{
  "num_hidden_layers": 8,
  "hidden_size": 160,
  "n_experts": 32,
  "experts_per_token": 4,
  "d_expert": 96,
  "d_shared_expert": 0,
  "balance_bias": true,
  "init_std_router": 0.0171,
  "lr_router": 0.00078,
  "vocab_size": 16384,
  "norm_eps": 1e-05,
  "beta1": 0.9,
  "beta2": 0.99,
  "max_grad_norm": 1.0
}
Below are experts of layer 5 (counted from 0) of a mixture-of-experts language model. Rows are named router (the router's row for the expert) and show model dimensions 0-159. Each number is 500 + 25 x the weight over its row's rms, rounded and kept within 0 to 999. Numbers have three digits each.
Before each expert's rows: "gets" lists some tokens that make up at least twice as much of what it gets as of all text. This comes from a sample of Wikipedia text that the model never trained on. Tokens count by the router's weight.

# expert 12
gets: " |", ".", "-", ":", "|", "\n"
router:469511502493478503493523492521556487489505500514503477512476490525520509494501531543496510495517521525459487529488483482470480499489487540486503512492484500497542510507487513493506507468533493500544508522496492497550523528488497493496492451518484508474448491512492514512501537498465483508463561527499492511525478527523502509504495440475512496506501507502477478531562446477476477502525513488534449527506468462516471489495503528489513474548486491495476569457581499506533493570539489

# expert 17
gets: " to", " of", " in", " for", " by", " with"
router:503541489498493513488527508506515515473497521504488474480477487517571525529509528515508492468517508540466490527473518491482474504500485493493531523484468459489514492476520485509501480500576460505502479517518469540523530512486503457490511497510495489516491474568525524508532522463487484520476522507489492493496504522516476513494492464499531547527485511500489549477545495466504484474490502453515469517514475506483469486473507532511520449563516506531534517457495573509503440526525479

# expert 13
gets: " the", " The", "The", " first", " of", "=="
router:477519489481480452446523530479514501476507513488503487482451507496538514521513535524497480526555504559485479493506507483489504511540482564499519527503487521518526488493518521537520492500485496487541520494505499521484513515519480490502526500482499498478452533518524516484488499555472492552479510495485472526510520517502522498492524489456535495505512527486493531453536467492486499446493524486487475526457517479455516508525521511479473466524530527494540529485546577506485460537521481

# expert 9
gets: "\n", "-", ":", ")\n", "}", " Total"
router:490564487500481477517535499503479508502491527462461529482480477476505522525488529481502499486538525548486528513512480507527424524502486535497490507507485492500530489520484480478481497499500493484501526511520505502512467511498499528496487508520516511458505455491488510509509550521451517505450503532510476487464495491518496521504514517512464528492511526499502529486543469485500515500505504493574495521506434462483498498524496493496563467498526498472467537501520581525523490575506477

# expert 8
gets: ",", "9", "0", ")", "1", "\""
router:457509525486471499497511504544477465501515534494497467481476496508567514518512524532520491479511501506499476495490477481470489493514505534499480536499494497502530513498526477478486502489527479529516473519541505518514535506487516516496503497479462536437487490525513518546529530466506509508521490533520494522458504539515495505544520513485500492514479525548473511511497518504499525492502522460537481539508515455571510466497500485480479456551560495556521521503541523528510472566504531

# expert 2
gets: " |\n", "\n", ".\n\n", " ", ")", "\n\n"
router:478501445504477496475504500448498474471524507514500484496484485507528504490531517503480508518510508523483486492491482508500485490514522567511483532479534481501500472462500511494534483490522498490504531504505513536514503545479488505480489499467549493452488529521492564535507499520491510510469524497513505497509495492520495527533505506488501476512472501489492513497526495498500517474500468462590440533508484469493463482493498512517501467520538489533470518467550528533483413579512522

# expert 20
gets: " the", " a", " The", "'s", " an", "The"
router:469496463501487499472528516510523459475500528457501497475461482505518511495531507532537508510536490541490482515515494486503469506525512556466522503530475521493567523507522540518498520494455478460522525491527517502526488512521490505499517466468476502471498473490549522518495476542499467530450512554512478501509471524530498544526521492475476498528505512484502530438500471505469489462450511503487493533504469492487502465495513520476514489509509485489535537472530562531513493542525486

# expert 19
gets: " |", " the", "|", ":", "-", " at"
router:476531503513493480480552524497523461456504503502484482485464501546545531504520530522502502499499507527461465491463507492468499522486496562488499535497489490501528483501511513531482505455528491492527494526515458527528505517500471436507536520466479508507449488549515546492498501501468462529469561505504487529508476501502497488490515482490513512513486501520479490525523468495466511489466502487502475521521510468484464490516520537501508456536469479495489540473553531523498483575524474

# expert 23
gets: " was", " is", " he", " were", " as", " are"
router:502515459503517503482505544494509494494509519508496491491448494524530499542502500547492482508507482505494484506489519488454489498497515534486522502528507486497532496486529483455503533500503520494501497516528481523516477515522493483507457501512490517451475542540512525504531554466460514526447527521551513506516508502478487513514501505452525499519513495538448537432554469459487495502513491495528454504508452485546500502489540520473526456521490523543490488457491542518543493529500539

# expert 22
gets: ",", " and", ".", " that", ";", " which"
router:476509475511490479477491522544493459531522515474477478497484521513575510494503532509517463481524491510472443483470492493497479499516482560489491527510494475512530487525512513511492493514537450524533513492519472537526511526496501485460471492482474513485475519530512514513519582478457509512500536538518491476489511530494510508492496489480511510508487514479482503550520506499498471465508536464481478488489498475568488490498503481476448486544539502526503543502501557533543469529503490

# expert 14
gets: ".\n\n", " (", " \"", "\n\n", "==", "==\n"
router:490519491513516461477537510500428479475497528512494520532492471532505513482521538527520476528506499524482475496488508475476502498512494493490490534482493511480493511506516508501494531490500491467496530516464517488528478535478511464504536471464519529505496504524508553534497503530512493533468543480516516486473466461511493528529535504507483491510545547511465526497542491492486489495482498492591443543482495478520486489493531498537518554491545475540467531491536542510503502540533501